Weights of a small mixture-of-experts language model, trained from scratch on English Wikipedia: 64 experts in each of 14 layers, a variant of Adam for the experts.
Below are experts of layer 11 (counted from 0) of a mixture-of-experts language model. Rows are named gate (a neuron's input weights, with its number), up (a neuron's input weights, with its number), down (a neuron's output weights, with its number) and show model dimensions 128-255. Each number is 50 + 10 x the weight over its row's rms, rounded and kept within 0 to 99.
Before each expert's rows: a language model's description of what the expert responds to. This comes from a sample of Wikipedia text that the model never trained on.

# expert 2
Description: Connecting words and separators in infoboxes and lists, such as of, in and by after Location, or list dashes and pipes.
gate0:45 65 63 46 41 47 47 51 41 62 38 71 55 51 61 27 42 50 37 50 45 67 69 52 61 35 62 36 14 20 51 45 47 38 50 55 67 49 53 50 55 47 57 27 48 48 46 38 47 32 55 54 55 49 44 52 55 47 56 42 53 63 53 46 43 37 51 55 58 28 39 58 53 50 44 64 39 35 60 53 53 45 50 49 52 48 67 41 42 40 48 65 44 43 49 25 52 49 56 35 53 50 35 41 41 74 53 43 36 45 38 56 63 39 45 45 44 48 46 57 68 53 61 65 61 50 57 47
up0:61 37 49 47 45 53 40 50 42 47 40 58 60 45 60 40 47 47 47 40 44 43 70 55 54 51 64 65 47 31 48 50 45 49 22 46 56 56 51 75 60 56 53 62 56 50 36 47 35 45 32 43 65 42 63 44 42 36 52 48 34 52 47 43 43 46 38 47 66 65 44 51 34 52 67 49 42 44 37 61 45 49 45 53 48 66 34 42 43 55 54 58 41 51 44 67 48 87 62 43 49 57 79 34 60 57 64 48 52 54 47 58 47 50 55 48 53 57 50 45 63 46 59 29 46 64 50 55
down0:59 52 38 48 49 61 58 53 47 53 49 25 55 50 51 57 44 60 46 50 45 47 54 60 46 52 56 53 48 60 53 64 50 54 67 54 47 47 53 31 51 50 51 53 47 55 51 54 57 54 56 56 35 55 43 50 50 53 42 34 44 59 46 44 46 26 42 45 37 36 46 47 51 58 39 51 57 70 46 50 54 47 31 47 65 50 43 48 60 34 54 00 58 34 47 39 36 49 49 53 50 41 53 51 48 54 37 58 57 63 47 48 49 38 69 40 35 49 52 52 57 62 51 55 52 62 49 73
gate1:49 39 48 42 54 66 51 72 48 51 43 53 66 44 58 52 71 60 45 58 51 62 51 59 46 46 46 44 47 39 55 58 49 36 41 63 62 62 42 61 61 47 49 52 45 52 50 49 51 54 41 42 42 54 42 50 63 35 42 49 61 62 35 56 40 36 58 59 43 50 47 40 51 37 55 50 79 47 51 43 48 34 51 36 51 47 58 54 34 54 54 66 51 40 49 48 35 54 55 51 51 54 49 42 42 53 40 51 17 44 53 57 56 37 72 72 48 39 31 62 64 77 57 68 48 55 51 57
up1:52 60 61 57 48 54 48 61 30 46 49 60 65 47 50 53 62 49 42 47 59 35 43 51 50 38 41 54 67 65 53 34 65 57 35 34 50 51 42 39 49 48 64 51 43 35 54 48 48 62 58 57 56 81 44 58 39 51 31 57 62 60 53 35 60 53 51 47 64 62 35 47 46 51 78 47 58 41 48 55 59 47 41 63 53 40 40 55 40 50 48 39 44 57 48 51 49 50 41 32 57 54 46 62 42 50 49 62 52 57 33 49 31 50 55 63 56 55 41 46 51 50 60 35 77 52 45 47
down1:48 70 47 27 27 63 53 48 53 55 49 60 56 55 48 59 55 48 61 48 51 47 35 47 71 54 46 59 46 66 52 29 49 46 48 33 45 43 58 49 41 56 59 59 60 45 64 40 45 39 63 43 48 55 30 53 42 39 44 33 46 42 41 49 34 23 30 44 53 69 38 54 51 48 62 50 57 60 38 70 60 61 44 59 49 45 33 41 49 53 60 61 51 56 61 46 46 55 49 75 39 57 65 43 63 56 49 54 47 36 35 55 43 59 52 56 48 37 65 49 45 54 56 62 70 43 59 53
gate2:44 64 48 51 37 47 45 68 61 38 61 39 58 52 67 45 56 60 34 64 56 53 42 66 51 58 56 55 38 36 55 59 49 47 50 41 47 54 28 65 47 42 57 51 48 48 60 64 41 27 62 51 37 57 29 59 56 37 44 37 55 49 39 58 54 33 46 45 49 43 51 33 54 40 53 43 41 47 51 48 45 44 41 53 39 56 37 50 47 43 23 63 56 37 48 58 36 52 52 44 35 59 37 49 44 49 43 55 56 47 59 56 62 53 68 54 29 48 50 56 54 62 64 46 44 70 53 53
up2:54 47 48 51 45 60 51 52 49 42 41 56 53 66 53 45 67 35 59 62 38 46 62 43 32 53 33 61 61 45 51 63 51 37 49 48 53 44 53 41 72 56 48 67 54 60 39 50 51 66 36 54 50 41 45 49 65 58 57 43 48 56 42 70 23 53 56 60 44 43 48 34 43 48 49 37 37 50 51 44 46 40 58 28 57 84 56 45 36 58 34 57 35 40 59 42 46 43 51 58 53 54 45 47 57 52 50 52 43 59 47 39 58 40 42 62 48 65 49 63 66 68 42 44 53 75 68 46
down2:37 66 56 55 53 45 45 45 43 48 46 27 47 46 51 57 54 37 37 53 34 60 46 57 55 49 47 75 35 68 55 51 55 50 50 52 53 46 40 46 49 58 48 64 40 65 55 56 63 58 56 51 55 53 39 30 28 56 55 55 44 41 25 63 67 52 69 41 68 39 63 55 39 45 69 54 51 55 45 39 50 51 38 47 54 55 57 52 47 63 48 26 65 68 60 40 50 35 55 51 45 26 42 53 50 60 41 46 60 56 54 69 51 64 48 32 55 54 55 59 55 45 39 60 45 49 60 63

# expert 52
Description: Clause-linking words (however, while, if, because, when, and) plus table pipes, semicolons and list dashes separating fields or clauses.
gate0:54 33 48 45 28 53 48 58 54 35 57 51 73 47 53 51 54 53 60 67 47 49 44 58 45 45 58 35 47 56 58 59 46 49 41 74 63 61 46 58 46 51 51 33 40 51 62 57 46 28 60 51 45 48 50 59 58 36 55 34 63 50 34 37 47 32 54 62 48 36 51 52 47 24 64 57 63 51 42 46 34 36 47 58 44 40 54 48 44 54 38 63 53 48 72 52 49 55 46 71 53 55 52 48 54 68 36 54 40 72 57 43 58 41 60 33 28 38 42 34 47 46 52 74 64 52 33 49
up0:49 64 56 49 62 55 46 50 56 57 50 58 35 52 53 51 43 51 54 73 44 67 48 35 52 57 36 75 59 48 64 41 54 63 50 49 56 49 53 50 49 71 57 58 59 57 51 59 54 59 51 42 34 35 53 48 36 48 48 45 21 52 57 51 54 56 39 62 57 74 70 43 50 53 49 39 40 69 42 43 50 65 51 68 61 47 53 51 51 49 47 47 65 42 52 40 50 50 75 40 40 44 63 68 55 33 59 59 49 50 51 45 58 45 51 67 59 59 67 46 51 54 49 45 40 68 63 46
down0:70 57 56 58 50 43 37 37 51 48 41 35 36 54 49 57 57 63 54 49 58 28 44 44 46 62 48 58 63 52 49 35 61 45 40 40 47 57 49 65 64 45 54 67 37 37 36 46 42 62 48 38 67 48 38 53 56 44 50 58 41 54 42 49 45 22 40 37 47 67 50 51 62 50 52 38 42 58 54 50 52 46 56 39 63 39 56 59 61 45 58 56 48 58 56 36 66 46 50 65 42 58 63 53 52 38 69 37 53 52 45 43 41 55 49 62 46 62 48 48 62 27 42 45 57 52 60 48
gate1:53 49 42 31 30 38 26 56 62 44 52 47 48 63 63 46 42 60 51 57 45 59 48 51 37 70 46 44 48 27 53 66 29 37 39 59 66 48 48 74 41 40 37 37 60 43 60 63 59 40 67 52 48 66 59 43 57 39 63 55 60 42 32 55 52 27 49 36 62 58 50 39 60 53 56 45 50 53 48 43 52 62 54 54 46 44 52 56 58 31 47 66 51 46 41 47 35 54 58 54 41 50 53 40 56 67 49 39 34 41 61 47 48 46 38 51 30 49 26 57 59 53 51 53 38 41 46 42
up1:54 55 61 50 37 39 59 58 54 47 56 42 58 56 44 44 46 72 44 47 44 60 57 52 46 51 57 39 62 52 49 39 39 39 50 54 69 44 42 49 36 36 35 49 65 29 52 53 51 45 59 45 34 67 40 43 61 58 32 49 67 29 39 46 49 50 50 60 51 60 56 44 58 34 58 38 49 57 61 44 45 54 60 59 40 42 48 41 52 56 66 43 36 42 65 50 34 55 42 47 47 36 55 45 46 49 56 59 48 43 37 47 43 54 56 52 33 50 42 51 67 40 52 54 41 31 53 55
down1:50 54 62 36 43 46 64 36 61 64 44 55 54 55 57 36 47 46 51 44 56 41 43 55 50 71 61 43 43 53 58 54 66 61 50 65 51 48 32 42 65 35 46 38 44 49 51 55 31 29 48 53 46 55 40 46 54 40 45 50 53 40 60 38 36 19 41 54 61 37 32 49 41 54 34 47 49 47 50 63 59 45 48 33 35 66 49 41 67 53 65 93 47 54 42 58 54 54 55 56 50 60 48 48 49 64 58 46 48 65 47 53 41 53 53 53 49 40 43 49 46 65 66 46 53 43 47 37
gate2:33 49 43 43 37 56 37 51 65 44 65 42 44 61 78 46 43 51 49 52 38 50 51 37 49 60 51 36 51 36 54 57 42 32 55 66 45 57 60 60 39 39 41 36 45 50 71 46 26 40 42 47 41 34 61 53 51 31 54 44 54 57 53 46 50 31 63 69 57 40 50 42 59 50 60 71 64 57 48 53 59 50 50 52 53 52 49 35 57 51 42 60 51 43 46 45 48 44 60 43 25 50 55 61 50 54 43 57 41 53 58 44 64 47 58 46 40 61 47 47 59 56 48 37 29 43 45 50
up2:31 49 32 46 31 58 50 45 60 46 58 32 56 40 66 49 42 43 42 47 30 37 54 30 61 50 60 38 33 47 56 42 47 31 60 53 18 55 51 47 51 43 45 45 46 56 62 39 31 50 57 51 41 42 54 44 47 33 46 48 71 56 69 54 49 46 63 49 53 37 43 46 53 52 47 58 67 51 56 53 39 48 51 46 47 51 33 31 68 32 52 48 53 47 30 55 49 49 60 41 37 39 46 57 66 51 45 52 56 48 51 39 44 61 61 53 41 44 52 46 53 45 35 38 35 50 39 40
down2:47 64 49 53 53 39 56 52 66 47 35 22 72 36 55 42 58 54 62 41 42 43 59 46 63 38 34 30 62 48 56 36 44 40 35 47 58 53 46 33 55 54 47 40 52 67 52 46 39 40 68 48 36 51 50 46 46 52 57 46 61 40 56 48 52 72 58 61 60 36 53 50 42 46 39 55 64 46 59 48 53 48 48 41 61 43 61 57 42 41 58 76 57 52 47 53 58 59 52 44 39 48 49 48 48 46 38 71 46 62 75 61 48 46 58 55 46 65 42 40 51 44 53 51 62 54 63 55

# expert 43
Description: Middle and final pieces of personal surnames in rosters and sports tables, such as Crad-d-ick, Per-k-ins, Jones, Smith.
gate0:51 37 46 31 49 41 50 59 52 58 55 31 54 52 35 62 57 51 62 68 30 58 37 45 51 55 51 62 52 49 43 63 45 45 47 49 62 43 49 55 50 58 34 51 47 51 41 34 52 36 59 48 45 39 58 47 43 45 54 54 56 51 63 53 43 44 61 62 46 38 66 44 37 58 58 55 43 69 50 48 65 41 69 52 49 58 52 34 50 47 39 48 54 53 51 42 36 42 57 55 53 49 53 48 35 56 50 37 41 55 49 49 61 53 52 65 57 64 50 53 53 48 68 64 46 49 48 52
up0:56 18 46 52 41 23 51 54 70 66 61 50 75 28 51 46 55 48 54 69 48 35 44 44 33 45 54 69 48 59 36 42 49 49 50 38 69 36 44 42 45 55 54 47 62 59 41 44 62 48 40 41 51 55 63 52 52 33 60 64 54 49 54 29 45 51 53 47 50 56 66 37 48 70 45 50 66 52 59 47 47 54 35 36 53 48 77 44 51 59 67 50 65 49 45 54 48 49 48 43 58 54 63 39 31 68 61 58 58 48 48 41 51 38 22 44 52 62 39 53 39 50 57 36 50 45 61 51
down0:42 50 58 42 42 52 67 54 45 51 37 51 51 40 50 57 67 45 52 52 68 50 56 39 49 46 52 56 51 45 42 72 63 47 44 37 48 57 55 36 55 62 42 44 38 58 35 45 53 52 39 66 54 50 52 53 65 60 38 48 61 52 38 53 49 84 37 43 39 60 40 39 53 48 47 51 61 56 46 36 61 46 49 32 45 52 49 36 54 46 62 29 41 45 44 64 62 66 49 47 63 34 57 48 57 46 70 42 49 48 49 46 33 50 42 68 46 50 66 34 51 58 55 41 59 32 56 42
gate1:35 75 56 44 53 40 38 67 48 56 75 39 47 57 49 55 40 55 52 42 50 56 24 50 57 47 49 49 65 52 44 49 35 50 50 56 68 49 36 75 58 64 33 52 52 35 46 52 61 55 38 47 49 47 62 44 48 50 42 44 55 45 51 48 36 41 44 56 45 48 46 53 42 59 40 78 48 41 53 47 42 46 65 61 43 40 49 57 37 57 42 47 71 64 57 53 54 56 49 49 59 55 57 58 31 50 39 16 66 63 47 70 52 64 58 48 48 55 46 66 63 56 33 48 48 55 60 49
up1:44 59 40 37 64 36 39 41 48 51 55 38 42 62 56 38 49 62 46 58 45 40 47 52 43 50 60 48 57 69 42 41 64 45 39 61 53 30 37 32 62 52 95 67 55 64 60 44 58 58 35 45 63 60 57 54 35 47 52 52 54 58 53 55 21 48 40 47 49 48 54 35 53 56 66 50 63 62 59 57 51 46 57 54 52 52 48 52 70 51 51 46 67 48 51 45 70 50 42 47 57 57 42 52 50 45 46 51 70 29 61 42 66 48 35 48 56 59 55 50 59 55 49 55 51 68 49 42
down1:34 50 26 43 60 58 49 64 58 47 50 65 67 44 38 57 54 47 49 57 53 54 61 45 53 34 58 70 61 45 51 48 71 35 47 62 34 72 40 41 59 43 46 48 65 56 55 48 51 58 57 71 65 52 39 52 54 53 56 59 62 47 60 48 51 61 36 43 49 65 44 65 45 51 58 50 37 55 53 33 47 33 42 61 39 43 62 47 70 43 67 50 60 53 32 49 60 40 55 60 46 40 33 42 59 52 53 38 27 33 39 44 57 69 45 46 50 61 52 44 55 56 42 48 58 57 46 49
gate2:59 57 62 59 47 26 32 56 42 41 54 64 62 45 53 49 50 50 52 61 51 57 48 51 54 44 30 52 58 47 52 65 57 52 40 48 42 57 38 66 39 39 39 56 57 51 56 32 59 54 54 49 72 40 46 67 43 54 24 64 47 64 46 72 35 50 48 49 47 49 33 68 52 57 40 40 56 44 64 65 64 49 36 64 56 70 51 62 67 52 48 58 46 49 64 65 55 61 42 43 70 42 49 52 40 53 36 41 53 56 47 62 50 49 54 46 51 52 31 33 64 46 52 48 49 50 56 53
up2:54 53 52 61 53 61 57 45 46 42 58 57 33 50 52 37 42 62 54 67 60 55 54 51 51 60 32 52 45 57 67 59 62 58 60 38 46 47 43 38 37 53 56 20 62 64 59 56 35 40 41 55 48 48 65 49 32 52 54 49 43 56 50 54 53 55 56 32 41 63 33 50 34 34 44 59 48 61 47 50 42 43 45 43 40 64 55 40 45 35 40 55 56 48 66 45 44 54 56 58 59 37 47 52 42 36 49 54 36 61 59 67 38 68 64 43 62 44 80 56 48 55 55 41 59 49 53 62
down2:67 31 54 44 64 41 59 38 42 39 62 43 41 51 56 53 42 63 67 51 50 56 45 38 59 48 36 47 46 46 50 59 47 51 53 30 47 44 55 47 40 41 66 69 44 60 46 48 30 53 51 44 65 48 59 47 43 60 46 63 55 39 70 56 66 60 56 53 60 56 54 55 36 55 50 50 62 41 60 57 67 41 47 56 53 65 50 54 54 50 48 34 62 34 52 48 43 57 30 45 69 39 43 35 50 53 28 50 47 52 60 63 51 52 52 36 52 50 51 28 37 56 43 48 37 53 57 65

# expert 39
Description: Tokens right before a person's name: role words (manager, archaeologist, brother, wife), by, table pipes, country codes like ENG, USA.
gate0:52 60 53 47 44 53 68 78 63 66 38 62 65 59 54 35 46 32 37 49 68 65 81 50 59 54 43 37 45 70 50 65 51 49 46 55 58 35 49 51 53 68 56 56 53 41 52 58 47 54 49 44 42 37 45 37 67 34 36 49 70 49 45 63 39 43 56 37 55 71 45 29 51 29 58 50 50 56 47 43 66 52 51 44 61 60 52 44 53 67 53 53 58 38 51 52 53 23 41 60 48 61 53 55 49 57 51 59 38 44 39 55 46 44 44 28 53 58 58 53 63 57 47 73 46 63 28 50
up0:57 49 61 46 35 42 39 44 49 38 57 48 55 45 27 55 57 46 47 53 44 46 48 52 44 64 34 61 53 53 41 51 59 53 54 60 71 46 44 53 47 47 57 69 38 32 44 48 53 59 53 52 53 56 35 34 55 50 45 35 57 58 37 67 54 55 55 68 46 51 68 42 42 59 54 59 50 72 50 50 59 57 34 62 69 52 50 36 54 42 49 48 48 21 48 42 49 57 57 54 41 58 38 65 54 51 37 25 42 51 43 56 41 72 64 48 38 49 44 50 47 60 61 29 54 67 51 25
down0:45 49 54 43 53 57 50 61 49 46 51 52 48 50 63 28 46 42 34 53 47 64 47 31 43 56 50 43 46 55 46 43 53 51 38 56 66 38 49 49 52 47 55 61 55 50 46 41 28 60 35 71 52 44 59 46 46 53 48 44 42 55 54 43 36 51 60 39 63 52 33 47 48 39 38 60 43 59 56 58 59 55 38 48 48 47 56 55 33 59 39 18 35 62 57 61 40 60 48 47 60 42 48 28 43 56 50 56 59 42 44 55 62 34 55 45 52 59 43 53 34 25 63 47 35 57 66 63
gate1:52 33 48 50 44 47 59 56 51 48 58 46 35 40 40 46 24 45 49 59 53 55 44 61 50 50 55 51 48 35 40 53 52 55 67 38 49 42 59 56 41 35 50 48 40 54 55 54 37 69 41 35 50 54 38 56 67 54 60 53 53 45 33 40 52 42 43 60 42 37 60 49 57 46 44 51 51 35 47 64 53 47 57 51 65 60 32 68 57 63 46 53 57 68 71 54 63 48 48 54 32 55 44 32 67 40 44 64 64 60 59 63 60 55 65 60 36 50 49 64 54 53 41 53 47 50 35 47
up1:47 36 55 47 56 54 42 43 45 39 47 51 33 48 39 40 40 37 57 46 41 39 54 59 48 48 63 33 40 43 45 41 53 62 63 41 60 55 59 36 48 39 50 37 41 45 49 46 33 54 25 42 50 43 43 48 58 44 49 49 48 42 40 54 31 51 45 62 50 44 44 54 57 35 44 42 49 52 55 48 34 46 32 68 61 52 48 47 62 52 26 46 29 68 61 52 54 55 39 46 46 52 34 53 46 49 44 52 38 42 51 61 48 63 56 75 44 53 74 45 53 56 67 43 46 59 46 52
down1:59 41 61 46 57 55 46 73 61 46 41 28 56 49 23 62 53 49 55 63 54 51 43 46 45 43 65 51 44 43 63 51 46 56 64 34 46 34 50 60 40 66 46 56 37 33 37 40 63 55 43 43 47 51 40 64 45 68 48 50 47 54 42 44 40 83 40 46 43 50 46 68 53 51 24 64 53 44 47 45 54 38 57 39 50 49 50 52 57 59 38 15 51 68 51 66 39 66 56 53 50 50 48 32 60 35 51 48 58 33 43 50 37 46 53 59 55 65 77 55 47 46 44 67 53 48 46 36
gate2:47 46 42 30 45 64 69 61 55 52 44 58 58 75 60 51 68 48 44 44 40 40 48 57 84 51 49 50 42 60 52 60 48 60 43 62 47 73 50 64 52 31 60 47 51 52 44 51 40 57 43 35 45 54 30 52 50 52 48 30 56 62 40 35 51 44 29 52 53 38 61 62 53 28 58 47 49 44 40 38 66 61 61 41 56 36 59 55 46 68 54 61 48 52 57 44 66 60 52 36 52 62 41 53 49 38 51 73 63 53 59 60 63 41 64 40 50 61 45 52 50 52 42 37 39 48 44 58
up2:52 50 38 42 20 67 50 53 54 57 31 73 41 32 54 53 33 57 48 40 41 49 39 58 58 45 66 51 41 59 55 60 42 40 49 49 54 52 37 44 48 52 42 50 55 65 52 47 48 71 38 35 55 56 62 44 50 52 58 67 21 37 29 54 54 44 41 58 49 39 46 30 53 63 48 45 46 46 37 42 49 58 64 60 54 65 42 50 49 53 41 50 66 51 58 42 59 44 58 58 45 59 52 55 52 51 42 69 53 47 52 69 35 55 44 58 54 41 33 45 26 58 43 40 29 40 53 49
down2:52 34 52 33 51 51 50 46 50 65 43 60 45 43 59 48 28 46 55 51 66 50 47 41 38 49 40 32 43 73 51 51 53 51 47 48 65 46 35 35 27 43 56 46 45 28 58 38 59 51 70 77 46 47 33 65 60 44 39 42 52 43 46 47 66 67 57 35 47 52 48 62 60 54 65 31 42 52 66 67 49 45 31 39 47 61 43 44 52 44 72 85 51 47 58 29 62 47 55 42 52 69 64 56 57 72 54 51 43 62 52 58 46 55 47 56 50 47 48 42 62 45 58 56 44 49 46 37

# expert 63
Description: Ordinals and sequence words like first, second, final, This, plus category entries in filmography and match tables, such as TV series, Group stage.
gate0:48 41 47 42 51 47 37 66 54 47 51 42 46 54 71 59 45 65 62 52 52 46 57 44 46 51 47 49 36 34 59 60 59 62 58 54 46 74 48 43 55 64 34 37 49 46 58 59 58 55 59 50 29 42 50 56 55 54 60 39 51 48 53 59 42 36 30 49 45 42 63 43 41 29 60 44 45 44 38 30 59 71 54 70 66 60 58 36 41 66 33 65 59 47 50 34 32 56 50 61 52 55 62 37 30 45 44 37 39 64 68 69 54 44 50 46 30 48 40 48 44 52 43 61 35 63 49 51
up0:33 52 51 64 35 50 36 62 49 34 42 41 46 53 48 48 27 54 64 38 67 61 44 58 45 52 36 46 61 56 31 39 61 50 41 53 56 57 49 73 53 58 48 42 65 50 29 45 71 46 34 45 61 51 42 56 46 55 32 41 48 43 35 61 53 47 46 55 44 60 62 41 55 50 46 25 38 72 48 47 33 58 44 55 40 49 56 66 59 64 49 48 49 51 33 55 48 62 27 61 58 31 60 48 46 43 45 48 44 42 38 39 45 42 58 44 53 47 41 50 41 65 71 75 39 52 56 55
down0:58 39 51 44 56 48 65 58 46 30 57 60 51 47 43 33 58 50 51 59 55 53 59 58 46 53 65 45 69 47 44 57 78 57 63 62 64 47 62 66 56 55 54 41 33 47 57 51 37 37 48 42 56 37 61 52 31 55 49 42 46 45 44 39 51 34 31 63 58 54 43 44 56 46 42 56 49 49 62 65 48 52 52 63 58 55 62 49 47 43 44 60 63 51 40 46 48 53 54 58 37 76 34 46 52 56 54 53 51 54 52 35 52 67 57 54 29 54 75 37 57 48 72 57 45 54 25 50
gate1:45 56 36 52 56 45 37 52 38 58 50 47 51 44 61 43 66 34 50 43 62 48 46 46 62 45 56 42 39 46 60 48 51 53 59 51 63 50 26 42 54 39 52 50 44 42 59 56 63 50 39 52 44 58 49 44 46 43 44 37 63 42 36 58 41 25 59 49 33 66 45 33 52 44 52 45 60 37 77 67 44 48 50 48 43 42 53 50 59 44 53 70 31 56 63 57 53 43 37 52 25 52 38 51 46 41 47 49 43 52 50 51 74 33 40 35 48 45 49 57 62 55 54 54 43 68 60 54
up1:50 53 63 48 47 57 64 41 59 43 52 56 70 62 66 47 49 61 60 61 46 61 54 74 50 56 45 39 56 51 43 66 59 45 58 52 43 49 71 55 41 51 33 26 39 60 59 51 47 43 50 50 40 40 42 50 49 57 56 59 55 33 61 41 58 55 51 58 66 40 49 64 50 55 58 49 55 71 29 36 47 55 48 51 46 61 35 47 62 53 55 56 54 45 38 44 62 58 50 49 58 51 54 35 63 53 51 52 54 48 63 56 39 56 50 47 36 61 55 56 52 43 42 62 55 25 53 52
down1:51 30 54 68 46 53 37 59 43 43 41 38 64 54 43 63 55 52 75 43 47 56 46 57 46 45 53 39 54 57 51 45 76 43 32 41 34 45 53 48 27 50 77 56 47 55 47 67 40 46 42 54 51 43 34 49 41 49 45 42 50 75 43 38 52 77 38 62 55 63 38 46 43 47 48 62 51 40 50 38 46 40 42 56 42 49 48 34 47 41 52 31 58 59 46 66 50 50 49 43 69 55 58 33 54 45 57 57 72 49 36 38 52 35 47 49 48 36 49 42 28 49 63 56 71 62 56 55
gate2:60 54 48 43 58 50 49 58 33 48 59 47 67 62 30 51 46 22 53 32 45 46 46 50 51 52 09 45 47 37 50 52 50 44 55 28 58 55 37 55 44 67 36 48 47 51 53 66 63 37 50 53 58 44 50 53 61 22 62 54 51 44 47 38 61 47 66 45 54 47 39 37 60 54 59 66 59 62 45 50 46 37 43 68 53 36 50 44 58 50 44 47 43 57 47 58 46 52 48 56 60 64 54 53 29 58 39 63 50 56 62 45 62 52 49 39 37 58 60 57 51 58 50 47 53 61 48 51
up2:37 55 66 46 38 60 33 54 57 40 50 38 43 53 47 76 41 50 45 54 58 54 53 69 50 33 37 50 56 34 34 45 44 47 42 49 47 43 37 54 50 54 53 60 42 43 45 54 53 45 48 49 56 50 34 60 55 52 52 49 67 79 45 43 44 53 57 45 56 59 59 38 49 37 51 35 34 46 44 39 73 53 56 49 72 45 70 34 50 49 51 55 48 44 33 69 43 50 42 64 40 49 58 37 51 48 57 47 62 64 60 38 50 60 39 41 40 47 46 51 53 50 44 68 64 64 58 41
down2:55 39 43 52 64 51 65 50 50 36 35 61 62 40 61 69 47 65 38 60 29 54 45 37 62 47 46 53 45 76 65 47 45 48 57 52 54 62 69 49 59 67 51 47 35 52 82 52 52 52 47 61 52 69 47 45 60 47 43 48 37 49 53 41 40 35 35 63 42 58 54 60 35 41 52 51 54 39 42 60 43 50 54 49 68 52 33 54 44 42 37 50 60 24 72 44 76 58 38 44 58 54 50 53 51 47 54 50 40 44 48 44 41 48 40 66 40 61 43 46 49 43 51 49 55 63 54 39